config = dict(
    n_layer=10,
    d_expert=240,
    activation='squared_relu',
    moe_layers=[1, 2, 3, 4, 5, 6, 7, 8, 9],
    router_score='sigmoid',
    routed_scale=1.0,
    balance_loss=0.0165,
    vocab_size=3343,
    norm='rmsnorm',
    norm_eps=1e-06,
    optimizer='soap_variant',
    lr=0.0054,
    beta2=0.99,
    seq_len=512,
    train_tokens=826400000,
)
Below are experts of layer 4 (counted from 0) of a mixture-of-experts language model. Rows are named router (the router's row for the expert), down (a neuron's output weights, with its number) and show model dimensions 0-127. Each number is 128 + 32 x the weight over its row's rms, rounded and kept within 0 to 255. Numbers have three digits each.
Before each expert's rows: "comes before" lists some tokens at least twice as common just after its tokens as in all text. This comes from a sample of Wikipedia text that the model never trained on. Tokens count by the router's weight.

# expert 5
comes before: "1", "0", "2", "9", "8", "3"
router:128097091138151180213079140146070148154113142111108175189125058122132116110103121135082104139086107155135087110100174129168124147102110142108127123122112103066149103164163105097047092141066095102095125098137126092073192133149188152121090132069132108136132145139167124150146099116106192153106133141098104171122127142057129158126109137076115115138139117066124150187132083140167143190098
down13:137111066081131133121122082120146123173135147141156165133132166152101131149150112106150129118108129130096197132122071101121091089162156134107155175095119168152130115163154150077139120171122144187166065116153107117179124172132174148179183135113108141114128126135188162166123115131198125086132192158083147069163135130130203084139147151185113151145080139104200157088151175166191127093149
down14:152099086156190097136129132117127132094097104164123126148171078091093086114069116164150163136139075177118122133145154133141147144113158091087153126097090169125121098098121143120167105146082198217141171084177180140137130120117128137093082087211125155157120176156105134132095149175151127129137122123172108119076106125114127155118127099112167073052166163132168118128135167161182181097183
down15:156099107121100110127119077116161143131199081142185127131112146085135149177063171148103144125091108086133133127116141154121066131167127128153119093101106161142115112118102163131123118136107115125090165121139158124145093152153079115164090116124144157136126173108199144129093092122114083069027142053148139116102073096160151090120151130048094079093144126150146102167180204125064151119161
down16:098095093088115091150150079113113146145138137084094107108097120125191086142138119142116193158133126122146138161112128145142178166104092147165109088126110171143140084105155089191113188220163148187098143113167126120110072157187190201137115129083117155083102152138148142097076120177122139086133122120100125086130118075121147170151137117181085177149127158108086082119184075135121146113135
down17:106149137103063135088131098145097140190124100098114117104131085125136046136120176138137095103106155120144090157098131122127164164209139126188122078147097067115203079179114201118157153113097166161131145110074137092108108103121160143138159184123151121061062165119127105131151106125159153105132092098116123131144106140098092163113130086069157091137114112106082134155142046133126105130074
down18:108141110120141073136127086140152140180131171146121078137102142151142112066122085141091133110158088137147121150119103100138102117133144121128089105142133157148122088099115168073167151096185109150094176151165145174096166141155091065095079136085202098123163197165128123073088147136088131150158144130142200119118093182147113140169195157092080077140104050105081120126109150101071106146134
down19:049118154155153140138116185056134089108120116169139138119099086076140119099175082149123122127089135149122171148110170092152160117169134149079171115086175117116141187158161106142114163113132116132096130131124059058125084147103143120049171135155115108127136208154131161157190156137130099155146105157148121134122073151073118146128173114088137201092175121144152064139135119102118068144129
down20:141154163116137147079099083078093099171087147097119158092178066073158054116193205142105108118141172150070132118126116117038141163149088099130119152134133148178124101174146104152073135115147086129097101134100121111100139089144116098126166113148193132090134162111110138071115108146189124093142171127109095081132137139140125070180163141121152115171149142066176124138104128131139128172158
down21:159114115100143168184113167126128113073148172120073103148106175184112125211162086079155110108104169137134113117143117101139097164150172111112076163076135130103107102192142108118123168170125146156098093086120097080195078086183136175079190089098132132139152129095174103135138144129120134115137143113173170104096147185121209117133124187095142130177120092103105163159091144135105113106130
down22:180134125163122097111115169152139122165079141072150142120097116110177180125142162158110104151143109140155171145177091077145145158117130125142165119133138146126102070142179132171086073151093124086119156169142080116138166135149133114151117109127120217202173197105130131105108144147090143104150063091121172096157158095158152112161131106102059132125145097063133159191123085045099129117144
down23:072177156092138127187091117137117124158177093134146135096108137040133125155108145073104143190124147125126113092180138152101090120113092096104071073167122080134126136125189156129133064159146138172169109135113148123103153144081160154067142120183188159119158120100068104109164136138150087083149116111081118097171141141115121075115156174086151118202114139199152164168130154112128115134140
down24:161089057125141093162166135173141134068207169074110127141121138157112117113118122123093135126116129159063150145160153104201123087179152114140115127081196180160154140143135120082133101091094141112137088072101136194123161179143133080053125147114131157131122090160158131122070146115170118131173167143122189126120079136129169152132145068070112078093131116156120155153118111169141140156165
down25:151136142115125136122160162136142097124087120107112192119107131169076071148121170168119045106127060141147165134118103155195092128107115162143097117113172107163167096122107183153122110149095145202091081108150128205146096058137074125169193159154141122160173119132137118130121133082106149113149119108117140061144097117121109125141214131081149154125099139165158114115118063117090091118174
down26:054137112112081126137166195135176125112146076147123150175107162122077098099113092086114125125154117144185160124169139106143166112154113186129175123128122110115133118148163105109098100133131124082118078103123069198150093099122144069116107143061196164107125138107168105210126084111129128180166124151151131175134129125072126124123153154149209133106110141083108083144153132216129116118096
down27:115173119145090120131176164117126100083177130097130093091125146134145074104201128113172157080108127092062128120204103094067063144111108132096145162158113083125154102070193147120161168125129114128111134164198155151114096093130105147166099113061118093118155153184158083108143131165169162172101131148131154133124085118155119158085093118176138197135126142108093125154168194131098141127122
down28:178074108154168212146077110120073115109134088090110121109062188129119153122162104076142109115094150114154087095130139165146129124131124118052175147118167105118158215152078120104165074171162135121143118129109158086108132117145083157148148097188159151132134066156135116092087150093089133140165166099133142098108098164097173050118141124111166108107113143149104108155176132141089170130166
down29:164118087146091117102086111129130149147117148146134121146090090121116148138088144143057128113171148109088108091146143128186120167112107186186092090148175146137115093090114111163179115072123173124117061122077131148070130176129079137187125156111131118165112111117138137164105152118153073157115110071125128076169177098081060143077119102135167176159162178139159036108119133101093143132096
down30:157094146093175102131160143134086123123123175220176120149170108084102119146103142139118109094150126065174084124136128115141156160099140148164198165102112143129220109143105110138135093123144040069097124074079130118158126140101140148137155171096155057187065152126167177137114102134107139113148113152141156125100180109092112132130078142084111095174116085116157119137151069121159118158141
down31:139137159104112105094189105091089145141144136164140193108149160161069174113152085129110162092123150137151120096139161162123111134113128114097179112120105110107097178128069128122118126118100111101154088111133115084095045122117094189137114196046119105112124149163125084158137098106111103084135111167107170143102111126068134162136146085174120088067171095097139114083178168202148084103075
down32:132127122128119137126075126110097127118139074121172130023120162080160142146144139166108084069076165094172158137118153083071112095116146113117104203110094178116099108160162120122143142135134088129092148182108197103133074153140102159091191117144140164104187084106137164091120113178127201117104158116183180069155123077123170101129119098106129100142089100133116147143087151119111152128133
down33:071131082153191113124156081159148116149105158162108091093138130101172161128183179131123157002132117179106128149163148163166137119163125130138098097115089177141202165191119087113137137096110096126155085090087126152124110174095142104131137106163144158156175098127103157146109123171125120115117149140133106193108110123154142102140093119083054180128119160115125054152139173116098140135091
down34:124092134145126136116162112139138112147121126141125108139121133144098145144161135104112100095095137157124137094100110073139181173139103122130115168133088125153135105090105111148171080152127121085186142165102116187112191069176166137183122136096153127120122084091127140203116215142146106208121123114047111163212175121159171136156096156095174157138104061129053109095093131088099111125144
down35:072161153152126093074160107164169093145062120128221105173123126140228150111149145118141082119150140104141170157129039144171088068079133143123159162141130189130071122094118172128098095125151103098126076145122129121143075133121116116119159107105075130126110151121147123119110140124107079095186171113126073130111182123163160115158129085106201109116095134101113121113094129102121132181135
down36:079117122139108137098131099135140111114172088134071192126146114078145128195136123123063136122101094141101106108148166099105129132110093114126211137150157117136162078188159126201185130156135121104151114094077125131122117160116094129131121095102133174164088104087156130129162158104114178064089113155075196145122147148042154103130155096158157099163083163138069105119083120093097185132101
down37:060147145145185187108092130108129219132125090156121148176122131161161218166132157156108152112150174146046142094148207124144082143117151169140092096142130121183106136151142133134133093102147146146111149131111121110136132168066088152145129074159195094124118105144143162081123159072107164132163148131117105168120110076115150132170098098143154080114162144085159065118120129138105116172161
down38:168127140159135104138072133153134126094152147134169112166159116139109108185106126167157102137126164061115104155134169139154117103097133149085079089102120185120072100122120116093184105126183125129143104098110199074112123080076166186120159076115126126143170172091164171116115124121169150097137101189102103125138157148183106101103158141140143162113093176147109166104198161182117173175206
down39:115129171121196130149149084061114170102220088157161150090168100065161156117131152085078175124141080147113076130146124158167097202087101145109088117173131174096151125117100095149118114089166081138146174116090100124164162126131104154128128140119122135123179119127148129144077140156095175128198118172106079158114120128113167150132124131051106126123175124147168105115064162157121105139093
down40:181112165121107157105132117107179135118088148123117122114164126139152102095146143100147163159142098133171171142088118134101171146120111130129158100168113110142148178164096137117137083153105154132161150106140098121155072126146124117170061076087042137110089138118113060150143115082074108142177133152142175199122207153170133144166130132095170109098172156071162097124141112232166085151097
down41:147117123132105125090149116081145113131056132112134185170071121092100074135125103119159131117136110151093176131131134145098105074076122139132086170099193114127109131129094146116161135093098099166162160154164126140135151155180077134184146197111103090128177082128114126180170054147135130147113161156099197128162160192206111173117167118128090135107133176155123082140166130194164120101141
down42:158153150054116156145139075125094116226160080134076154134134144190125178047138125131189142150141201126144117063107149106103124103161125121111173085063128128113111125116109096126119108162176145135133144166099110137181155132136139116125152097133105134147134136097164127138168128116196163190118116121190123157146104126104103141103120117116119121161136034155168129050116145144146091181137
down43:165110100143111134116113108090132119110149154129079087086164120159123142173153134162099163162135196175104101156142125076108152151175181106091154157083092173128138090085123088146135108083102087068142143152141145144199163154112063131114115100168143178102095112224115125119109125147126085141106187155136132127088116119122125179077149128159063118191120108074105089101192121096088117104137
down44:137161150142086099105149115063197123091144205128099095117132116147149122116123119141129153133110111099182069173074123142116111162128150100112149149118098162059211105117156174123092163110146119145090174083167113145106181125134143149082073095135128104157149106183109056133147133151107135088189092171124126122098112155117120137175121119124026125170164160156126074153124152155074136111124
down45:133100125124129211104140126158131141134123069118080166136096082099169110143124114211149111168166101157090124126127141081181121139128181123099111132159124147175133066099131102164112153126151115128095136106132079141145100081121122131151107129117123086071163099073157054133182187051139129149109079078137133153112198127121150136127090041106111118164141169186141070097124161132128131098140
down46:132129142134175149139137144161136126108180085115148123182167100122074203110075155169100091182101136127119168062171121109119114173135144130093124137080131098098198152146136109128113113123159089123188181147127143139108182123111119111091075180184093160178101180189133173133139116164190117128110099135093087172141150108060128172164154117089107124175116090138132161130103146130191109158099
down47:148104121088060117161137105073149132106127122107128102164162115115140152123154111106044076138108176081180116102090098064120134166151099107103177081111104123064127085121106138175169175106159141131143114151100080066103142128127173140153103076139097194099128123108109146151122115133090164072134168183187114098113099064071152090117133155155072173163156121124083122134135113116124158112081
down48:059166144168067072127156108169131173135186145168117179116118127136104103121176116114116178177087188132127103214113131156099113145113131127109106134133135111171123099160134106136104122191078208104129153124103070182108083141160076124164196106145185159182109186141098103118140151132175119156121148125099147186136136151087157122142130124140065118144182119112130102160133149089123093108125
down49:094197128139106125124116083113113126081125136150164118138176138150157138131120167081171201167119102112150150120175157157122081132092146165174124057131101173113107140118129140097125153101170135162154105137078149124060165121153059102096111051092083114135148154139144108111136148131129164068135168144129135134124154084190121146148117127134229058145109098104141058151145151052135145135123
down50:144148134152172197110090122123143105145203114202126081131135072118133123126100166111131088104079200123113100107120137124094112192138128135095111125169164130112077114148115181172134104095101138167106120116141122127155066103038096153135116056191161090159068173177183115087105152171134122085170123141172158117085094112086146132146114128098146132117157154124111154124092137078159116122097
down51:130061070104141116165104112122150127072134148135143089141069118091148091117163092134137187108133131113093100120122174155155060105155096155122104050125131115174180117095145144126160144073128157115151148114053117133075165184110136143074084134117080094120131155166159105106163154100133066079085113111102122112152154104128088108182117172101166130137199150128135105147094148066164185136098
down52:141093172164108120158129123107070105163126182111151082144141090137143046136100142142177134069129087136223162124098146142180140093113215102194124159137139111131156155150136110092097123079113055125168094128119083105165156103122126044111153207145177178119177111106180179163082131109139119097142132130147097163151079091118153144118126101137128121116146105144126144132131139149109157136137
down53:141134219116068162124082160176127078124068086135083138093104097155078129122131145125117110186119087120082072114167125165128101129151148093082117119126113130104121098133100145085150091142104145172090132200123128092097124152152181112068143115106084111105106120180119096107164048112125135156144106188126165152136154157152163117091080146103105176120143117138120151153146086194114060184128
down54:096151130214207141165137159089158138134136160193154104187131167129132186119098134128105162132118088188109170134138128082122163148113142170167157090129122131117138152180121128125100128147135087135167059128081095134137141164127095068109116163104121105164113138105158106125187158116124114182101104150133145128168072157073179144118110083101082076154170117111170134196129068146098126189135
down55:096148168142129118118125123159121201136140097133163090170137166119065119076090129145121170132110128136148095136155117077122112130122104119135114072177126062192073132148203115128156131063167108058124135104132104133140162083102122132118158179071178107164169098127082101093097147113109124148129111171059087129097181128098189116106117084133117097127150118142130106092149147148147038187126
down56:133091103087095158098114138100163169143134158152095093082116110072124195075138165206082080108169154123125114139163153141119134163144124109135115136080146155089133152186199210126122146128149158108129111153078170151070175159152162128102175126131105157132186110143133114171189160097085115083108103141077131123137096137107045098127107150171111130089133113146150108082149166168102093115140
down57:122104161185153140125148201115115154134128112102135129116152141117078096136153135134172112133123162175175087131159181088097150142161144074133124103053124102110158160178132120122099145100106179177139149136123111145068143098139114120146183171115146168171130048111132084156144134112141159172126195099124114109127114081150149121130078176166071118101095223110132105212148079153175140123110
down58:136134159138159145078095142156175104106153193156160056117080054154121115118154148136126159123161109145130099070084138136168111107174130129116101140145110134095141131078133084133108155137075139105149128158172057074125111144103154133080113124120056150156126160141099103128160129113140036065120158119143145156157118167103038123148119203139147150120158081166161105110098129102178131129186
down59:117168123133145134103115146132117158167120106171110127052091113073159139154153141118144159145076163100093119143147117134156147164134132109100120169178153113154113160049070145158092167154117101093106169120137113138101224139114125154145114093110104105182170099097123075151104133142099149065159200134089102151122093091074149137135113152094108125092140140177145165095164220072123135069097
down60:096187090128164102105138132157118138139185167116157068080142165074114147123147160141130136102154103103088149107108136106140156138119147111129186095138142106131123089116154171152172139054158135122104121119170121107117077143103181183086151123150107128098072078068120247164157156156145186169139127133139138115129150152071127077163133116169147138092127186120141179140189089122119109119070
down61:149042068098088189117146104068096127066111128136141193132140082106152152122142094077140082127129090128127099141157110113088215127091173142088112081153091117220147151109082123139107073148097155124085149175165156115107220139142143103110116145129152103090144099075111111145149097131167095126145134137123124144057107125127121143168131182124144172109174109123105121129135166153108102114130
down62:120090107126086135163176109120148168174101119137138117122075096159106156129128160138162113143180137171132166146119128149129092148164063102145125150087201079143135153050086058143162236124164135168109141142147182124146097145157150143108109165119099095075154104145128137096158147082109109082111082150107132191079165106135068125108152130109113106073102147081099142115099126090072169113125
down63:159144107182100145119114123153080146102154126151107122122119133117087129189147128127109131105162136059145145105072100166123089133120176213153137119120096150162161118138144113142099154088183161116093123060154079177128154137068104151133199110135152181106137110155101134159108124171090132074115033120123151120182095109126158091148150142100140162152156143179074177128084111194123072167143
down64:099132155111171136109173078153104099081140133138123108125158132120082098160135044142126135181162135132151172180053160135098090153105164151092137178136106128113149083129084148102074124149179142168121081130172119114157097138166128142126154157066198140122146174084137110147145169135145115168174133145186133064159144150120118204145138204140162134120134125084088124165118071105134127093181
down65:133184174110145117160181132142127130150155165135101074146104101138102098118130166107153181170114154156138137099132127122100192128086171134104157119142117103150105111103124122099124129149166174145107234138131113105155070124160139118099200138174140179074107103081162106065119097069079173157158085075171045121121064099134109133119148135123134103123196141111120151136157119099150123080169
down66:096158124170149163153097153117096125111121171126161117139135151171160115134164135154097085121135159151157168122155078087145113182097111081133113087100085088121127108155116114070119178158169092146094114161146129137127154090148086151139115147195078094123174130089135051082161119118072114086073147140205109114117156158150147193096123101141077109133179174139121064159121143088085118172197
down67:153145107113140108201066126167110165090124126107105115144124173158097072129072080135097211102104174132162090184131130125146149142122057112133113166128107142113166085104177101121090091198128128147107145130103098127069168093169077156146187090126158133111110102166088185141135127109138167112185095107155126104130073121176105069107128136081143136102155159154152200172136117127099133129129
down68:136167114149118196166091150058103126192158117111126129067152136141171105159083159147086149148130152182117168079140079097104149137172124173150073148163108105083115144123106170100109099127158160107151115177158122169160171103092161091109177194160133136126135162098177164090120099153119104112123131100101084142157105139077151055105117138127069148129118108132092139134215164144172161094137
down69:114131101122126187157133181098103104170107132132118114143148135118110062123096131185108103163180148106112193188181135114087136092086112189187127091144049146182151131075170085141091074159192123139166145170148094075205170080140163099134156111166194172137150079120128125139137079123132119150119154126134144107091090148131142155083081126095144113106122155118107144131134095149122135090140
down70:177096101112172109122090126146159128096148097109048044132104168169085076190193157107157130107148123147083165107157149135122140078130158095104141137120116136122178122154107079168096155170063099097167097135201137125147156138095160095094113159219165125183127102137120120142115161089110080127068154085123078108102150147145155134154148129087117162101115105143131135174134159155133083131108
down71:053178117119142128089145151145094113042150024135151149107113139113130115143105118163132185105093116122102122123100127094160133169169174182148095151172125124129131115181112135176105123124177118152093108173118149166118201132154216155131129123117175112158133153143082144163142116101128144119127150198184123143108062104112116079125163121095181129153179167160153152127098105103075135133087
down72:085083133070134167137142124112143062155108083096102136102102173150188133089083117163158176148166111116108071093124152169162144085162161132108154206095062110159087164130120122085141141139136125096140143094124157131108092139094152167085152207109116126160214088148101141116142121097094117137126135184099192106126125142162146079126113100126132110150159101145089115158104118095155035107115
down73:087119066142171046145105124127204139095083158142135173150139189129075171167158112144106176162136188120163129102133124061124135090136127106102092111135170099104185147169157113099175132084104148129152180160088089113132137134168144141155088172148130113158117139154195165091084131152160075127131082097121133131159144098130107085135168117167111074074149150170104159126177141168101105103113
down74:124084110193200162103135098170149091102092096145102141113173137147100125086116130131120144184161094080144114093087132134105117140098130076167147112138143122119199146124140067103210122170177191085179122141163165101136075157121116104124200122084159132109151164137114100113108062138092124102128105197093104145140129176151174110198151138161119085157137184115130094135117132138137107089110
down75:111163105147176165118153156160077122123122109155140070147152036068146101136070164129143051116134081085180084114190105132119191127044145161145161123126115115133132083102130113118154159105121101153157136121096228094175096132110123144098174135136107155163102125138141094120118142114069118140142107123157169112071155141083117141110070110145169109129157115059138119155122134130141134129189
down76:131129142131108126124122116073129114064147182078118163136125154148102150068185127146123109145126133147169064118173110130189169158188105099125181132154129223109141107133110179111185129137159157143133133188114145172103131124155092163138079108143093115100202140154161129094120158108151149140168179167046158108100139153161159124089131161121126091063089100150149117087175152157116120099174
down77:090119149102166132065148109123120104135087153136169110124147012099112092070125129149076132136118071157086120112140174138134139106138105071180157141143099135125075117082213122101122137196130170129080154185126123126056111152107105116120094097099116200104119154113143140124156139119129135087138195083088177087170087079101125107168083120139157129167117187114123138143104128131133139140113
down78:102154143124118167152108158107114171124116086122138070158133158164097102146189100150147156163134110111158091137034165079131079174131111154097129125150115127119107135141100116101120155172154136105096121090104108143136115129115192132123163141044097109153106149056102140139095132110099221146078163146129061125174100153120109146146079103164144137058188078184180104112102128159135154090149
down79:156141156138117155129084127176136166128151171112142124107127152142096125151066098092140099118103179112176144100198091142157158088114127143115126128058113128152135121122133126103092139113118124118074138109097118178137174115143077171172108191186132159101065129103144090194136148156076104129152166118096125155124114085134149107087088076084104173135070076176090190111159110113111051064102
down80:134161153140124210076173099082155163153180112089177132088117170141154098120097123122097172145191108147130120098102100131124116095131173167139116148157139154169146129103100130139177180092086139087101175121158089157102108183105111159151095171058129076088111098106081177182121154102139178154171125040165084091111129173145137133101073133103077105135160136149107120118115132125102088131134
down81:154119160171128170157137176149118092115114097141162111149104132117152151147095107097184130082162087088142171122118123143140098071098091172144113116094166131131163154051054140190148140125158106083122103090184125098111084095165120022117121095153108172153110126122093197165118103083135124165115144142091104119081125130115123118173176124129193118150165156089107131134142184160115172120190
down82:179125081096172106120120165136130109144119111153125203064144118127089106137126168107116144119086132155094089088171114097118187184157180153181135101094163133167144132134138084139134097159132163104164104140149096115117092151181128155134209131113135145153125131142161102100136090080148144177152080167144131098194158161163117185114166080128162101171069104062114144184178116073155137108099
down83:126137124139188123137109167127138144147136098126089125131111168139099096159124138103153149120168146097124095124138116144167140115062093118095176139042098153107155175148118120121137175093128170106195144150162089124134143163090153141131107144160160087165150133100157150124194058161133098059194096153141114178180084140133152207162142158122104126129159143080176103083176135132178047099156
down84:060130111158132115114141088156146111096133146123158094128145177146142128122118100100127077126111128137097114099151111104096128178139116170106129146147171098138158128112160096177097010111182105112149053162127084127136112151136107117175140131148122147177135083168111145114198101134120144104124161142164109163115108157127103185043206176191164152078148140084179058107091127135150124116130
down85:080094137167152126150178177193096208172134138128071125120161140149160133179076119128115143122134090119128131108127142175170173192123182165115115143112133160194133113122091107119088131123121111128114143113140126155134153174076083169149085115095114111120118197177144170131186176132091123204143146145152119127121148103117162046141114145149127095112039155120125156109135183137109174112087
down86:142159158132128085094119102147126117125123146134164106096146141128203121124101148141139201102099150116127136154088109082155178116166093138132106155124122113115135176124107111115092217182159104124125092160118103141161116137148151253120125172106116146100143141094126180125132131142129143080105114128128100169162110141176091148151077079095050222137133148182140153108080077078114130101087
down87:129193114146134129196084089189151165177126102137166124103162171142102119129146147111124125138106118130057099164099111167083124165155143144132110182149166129112142117120093152144181142130072146110113114133123155150135128169120145098081131111157136135173107063146172082099114105139198108110126143093120107142155138182107098115131130080122055095210109175120104144084213119099215084139125
down88:134144130118124087132095174114122088118106134092149102158137134112091128105165121125159081148189125194116141136143144165161119157116141034131087120069141161120119078187103172173149173132167158161122116150179184066141114039099102076061115135137140132081061136127145126171140128183150106097122097143093108120150121167129161103079135149160139126189106165206155109118144138167149106138126
down89:176107161116127131148086191154095066138104169091112135180139103119176116183165116138149144120143137076160063146154103151130127107119127094102105152089095133131090140137167165126112111146021076119126143147118165118150146075153091114105156085133154113149109164109090104114094094135122083147099110050151115183154140072166095088101144127104131152145086123199173140100140147197105178110175
down90:125119121132100114097140157121103107137120108078113159088178144101159127161101098120149168156138125181111199138149110154113127118166154127147124117109137130126100182123112153125125148153073138173085105110094149105129088119178138102127126168131099147170103147141122102112046124146124165145140056180096142153146125128168185193120158040111154048055113150112096124162099103162124085105015
down91:138142110164152072138144106115150119126116197120161163085124098125131104132137187085144062072165094123151157102139134112079154122165110080123114121177062147098148198101125147103155126162143149155121078127130134074166183092103130155114117163097121163154121162147109094077147102148179175111116169104127170152152178210127101067124071163087127186139121114068104096126094126187129132131164
down92:143196115071096143186132141052118134093146112134115159140157161126161160174136116066118160118103139121183103178151122170141145093061089140100154128079153119117119141126132075056107161146171131201120150129120157104169110173146107093175160128158107142092098082117123113114159087098129169107120086096138116174125191151107145075080125120124105102189133096115084122153174090069079138127163
down93:189146135112060116116128109107153117090117110147086114173117089150138123165159162086127139170133119136144137125109135171114100123100199167165179126121153162169117136077126144128226110151117127079123131089112104107079116151122146201082149128101199131146120143153135138158191137078142173167193087076143143095116126093075170049086154130135063147120152122171104132131172110157168133118117
down94:099099103081138187126104099104113109138194140190191119125131072134131161069126115125146146109129153135127094167124141126143183111119124103107163139188108129093096125133080121117085142063137127116116119194098163126136119184105073086078096158152102181149123171101144107091148131136114110155061096105148124206153140087193081060130108069082158154083140149121122128101186129089139147149106
down95:115157176143148160138132139139129116093142132139089106150118093204119136108198152099139138161104133142150087106151122143166190116144100114147102094140104142129134167069009085116176115134084149153072094106189131152135119080146177178067089107114106106109158150133130039115153138119131103147121094112152153124106148118131137113081107158158225106104137103134135197097100102161168131104138
down96:122132140164124079086102119071049101158141073175128158091100105155129162151162127088144138129137091092158164164178133095105172081130195160133175103098125175175102135140142083106100041141146128159128152119178168147139142127127144099137093120149109137194127191136184085143109102133083098183101147135195193115142126160094099115052135132113146120100133160128159142137088108118113130180137
down97:134075148142118134126195110204152116149168072111159102094122138142136122116077131130128051112151194095136147179051170107092172074127076109164104145156154164124103150152129092125121086107128139074098165156161205093156145076154108123130146080097131091103133133128108133165143107151144109153149167094210100059126130119147128125152098112131089134114158175193127108177126092138130164101142
down98:155150066099125110129182088141111111181114135154147110132123131185114141148191134141145143109127053101088142157154061172081193134128147135158163167128112184156112113165140201101147145160112108115156099132127138136088102182062190114126165165114107115134148125115162115097169125168104177098081145137081076135111118127123121153136117083121189121155067121143142038089137080161146108114176
down99:120098090128107140117154110118045161138116116144138138153129137154185116133097070134113158131142143070166144188135154128132154116094210123106110162116127135141078132110090126176158128109168159174153168111125119120197147134123158146165126155122122129189105139057196064121098116124139182187174117127158167148147131120164088158109119067147126102160157122130134175144140174040081182074117
down100:137109138144121118144156130131141165130058175139092098203204149141066154111153072135109191159130175087086145104131159117123116085130122151137142115112144172155158147176194125130172159094133103080151125133090194123061145146136156036138117153109115161127169125083117112130157097083128120175105131163116148091145194112104079102127131179141120184127126144081141073105126148128112179175151
down101:150142088087108144094131134109077137122138103120127161120102142133086120134118146129084184165122172186175136176128218086123135141111125135131045140151127108116184113175173167088062165104136085147122069128166128165138140082083128073102123160085145141155153162126156172127103135108124124135069170180169129081182124155145088125115141157132163153155158153141147131165114086055090173126186
down102:168103137119138134121128180140106122119164166214055141168141167132130086122122068155177122150169107145073081145153099093150126119126101086103109074126118119155087158128158083069106117150131128123127165138142059123087132080060088154124110128165134128139142102108138121115087148149043093140133093139155121087166116156096171113128091149198107113128110113115144154185193191177113081130084
down103:136147169149159092116110163136116064156203137145137113140128101099145165086093098124093183154128081158116181112178135154130129214113139127156131131120102076104146147104176194163092185115101147149079168143178135088182149150164144151094169170092079174193130125164080130107093159101133167116140150080116134105124141147150086123174141152108112164095137119127159147083141107073137098108061
down104:118103120115105153111154125143166108083118130133172144123129078163100170143063135124125075111137181147127100101184158148112054058193105105154132161118125123130131144064116148093145083062154103131155101103144156148157149122105046085091110166191092134162138128148108182144089115114125150119182127140108135058078154170100157097154111086175158056112127166139118112117076121107125117139189
down105:153137108129145122136113151106163085100066087131120155128081148160130157114092177171098186146130133080021108081104094165139117127156071150138094185142111117131150156121139137121137163114134184188112134178110114153132157192124165127191127152175121117113113077175108106101135103163199109109124114095150163075124143113184060118116127166133127096099161195139118141111126108156083191113155
down106:053128110124140158055140162155162098061106149106138129140134096129113130154086153151115055080148149128088111092133092140129138078186129105139122180123144102136122148133118160152103104161143122152122103185147143200159094044132096095060132113119128110139102123162071133133118093106074161098164118151147127087065142146138092123109165151197130133165144182163084161172099079092143100083165
down107:127102107138114081116133122122116136138155168128129168115123112096175076131098143171102113155126195139178129099086156155100115085151100121104108082147145178147163100128099107124140074117138098099031107073055143122115109098181053172152134077122109118036130053157138129101149106088146137144139154121097090124068159123066108083109116130162134103166118084168086103132137098182142118103116
down108:173129064134171098160047114152135154138129150081159080173151149150154141114175121159119148125117083120128166156128108138165168155071116164138116158129100131165053126142080147119134162094102186165148168123161074137081193199123161127140067113102164138123154126063151141134038141172113176115111096086144133164084133124152164158135106111165096115079135093150148111079119150145130125098107
down109:102070139122087095229116158115208140176101144155075098113093147108143190127068122144138113163078095133167104143162127103116146097173144136182107074113159111166141131153163190128091144130153148108135118123133156088136122115195143138158094126125129166079158164067084172181120148120107154170150138126098155120165085125166148111120150107099137076122102070122117075129087131186103107085148
down110:123104113149116142145147130174138121129151094098161117074142143140086125136121181125157083127110182144130097125201129160115096139169144095064143165096083125183121093088130104162133157134117084136157155124126122089119144122126080085159200087061122101193113203107123183112117124123076117120122090051101142056088104067111083172138140119129121132098108097142136163094085120068119173116076
down111:117111156061173184111147163142052123112130128113143101132147158130168180109139168172082184113181119132162149103113145175134143111102110149110151139129152069150116107072089111118091112109128167128150161229091095117111147119155113125158054170139109110099169092135132133164152185172083081126137113126168161164095149074156205127151113149148120119085101093172112131136058169150116110113137
down112:106135199128145149127156108097132084164159119147109159180130130105129165142143143115138164122144118083122164095171164119104141156155133141134156089075209089111127119164156081148149187142140155087103104114132155063064096111083132124092077163172112141184058106105160187132153136153132152082124079170114158140117178100068196118108135074126140151145078111109117156170098158095106160180162
down113:197091116147075119212115147150155129131112165101098100167133156147090085077134110065110111092144179147146114124074051121069167138082082070144123149147135153123112179137121106148117114134115086138115143105119105093116127152114161117142092064172064136113179140123127139119106138121174189216184170099141123143121107144150137165126142174127168080089173105119161160149096111179152143134139
down114:111134126153186100073089162164110165079094084104144196111136184122116114147165081121118090082158076120137101118167111129166100121066138143093174110104126135086091120188112129078145093158083073142210113109128136154149124063104114107097134113087155118115099080143153122132169161047097088130102072147099140148138124127153170122078149102134130056126132104138164146145098100124129157192132
down115:085128110115117144083151078105127104144168129155192108180102138117174100167083151160159157106121112119085136127140097099183142191166107137128130060103145150151067092122114090130152177141156189136202175120156101143120104170088165165124088143127109108215093179089139150145107111160109121055113125161151105195147075158146147135183135131153090122161128076081146117101153141098115128101136
down116:155127119071109145106176122157134122122099126163136097156118162139052148118147131116145112105155131117133172144146118081165082072157094143098148113090071137125107086061109063159184149187123180140095111126187103153123158157111090108098152130132172070144084098131089101102119128059190100148111128113083073055109138149113132150132124123134125121058089197112119130141102147148072150125196
down117:120114134112150128136150113112070130093159096131179084159154153113171190126134107140155108111156212098099118136103162094203134117094118134158161098160083230140120167126107113120121091093146094135119079143135107111139109085128129115150145148141139104129111134150135153076160178122134099165056077156068109157154112054119182205124085135118185096101161102147134139137135141163092127129208
down118:138152174097092081126114141135101138154119070061103061151165131122106126135158124120043132133155120132134101166154138181139156153102139166193184133078130087103130189129171098123113198091156109084135103121089132118172174110078129087090152124187104130091098111162095078132146112135095070152118148147159101159149154100121158198119164090195072130148141116099091107143104144116088092135127
down119:192110122086104104130124092135132144171125161120149064117159108079086155132158156123117094124181137158095140102061151106127084096117138154131151139103133090108123114120073081159110134071145116116147166051163125165142076111110127149131091198110134100047131165129027173137110146110112134086118108147128115066138160132079121126095081099155050096123119166129163107124161140117100165175082